Weights of a small mixture-of-experts language model, trained from scratch on English Wikipedia.
Size: 10 layers, width 192, vocabulary 32768.
Experts: 128 SwiGLU neurons an expert, a sigmoid router, 24 empty slots to pick.
Training: a variant of Muon for the experts, 761M tokens, 2904 steps.
Below are experts of layer 7 (counted from 0) of a mixture-of-experts language model. Rows are named router (the router's row for the expert) and show model dimensions 64-127. Each number is 500 + 40 x the weight over its row's rms, rounded and kept within 0 to 999. Numbers have three digits each.
After each expert's rows: a language model's description of what the expert responds to; "comes after" lists some tokens at least twice as common just before its tokens as in all text. This comes from a sample of Wikipedia text that the model never trained on. Tokens count by the router's weight.

# expert 39
router:540505498492439539493541476490515476477503536467584524441520458567491454569443482491408521568460548484533436520516448500523552514554536584536457534575440502520517555596492567524572436504568506
Units of measure
comes after: "0", "5", "3", "4", "2", "1"

# expert 13
router:415415504495461546516501542499472455454543477517510576477434443533470446500479475556433538560512457438519534525530514440537507548531441539559469483532536461576534488515497542438566466506512514
Sports scores and results
comes after: " ", "–", "1", "2", "3", "4"

# expert 17
router:416502480478484483503606453524472504467522564491502504499543456540477467528468507536400444506502541546487481520539593450512511461504526537514475449526484514503524522477495531462550471497591508
Military and war terms
comes after: " the", " of", " World", " a", " Air", " United"

# expert 42
router:455462465493420490521493525495480439518514514451532480514534460524525433527475441508463455600478493450533512506552474492516544536565506452494489476568443467504471561545492509466588504589514491
Leading year digits
comes after: " ", "1", " (", "–", "9", "°"

# expert 10
router:493439485503451510550516504509473466529520528408527530479495465583463469520450452494491552541486525548492475564507484429541541557588531521514485489527498524526449500499431501453562485491523505
Election result tables
comes after: " |", " ", "|", " Party", "%", " Liberal"

# expert 27
router:502451500506497510550514506471507458511487532551510483459497411528506469552476527525485464542501528505514487489552492447555529501511504551512465563576483454499497554518442548501542502433567474
Periods in abbreviations, decimals
comes after: "0", "3", "4", "5", " U", "."

# expert 44
router:521509492496478474502509490468438476552490504488511539444526456499571393572449465541447499583440483520527485501507463476560473504487459464461515555542425503573464475520511542464542454560491532
Quantity and degree modifiers
comes after: " the", " a", " with", " in", " is", " and"

# expert 29
router:491469496461453503502503479499505463541477500467490550536522461549500517531438467462447496548491497471563430552524520455492522516546564443533507511553504419486477496542502530506549484561572485
Space before values
comes after: " |", "|", " in", ",", ";", ":"

# expert 32
router:439504511439461489490492513485423457530506491481524536554556456543529490559410486498433491530475566503492490521546550416476535485523524486500501499539483442505497537578513516495577478554518464
Space before numbers
comes after: " |", ";", ":", " /", "N", "|"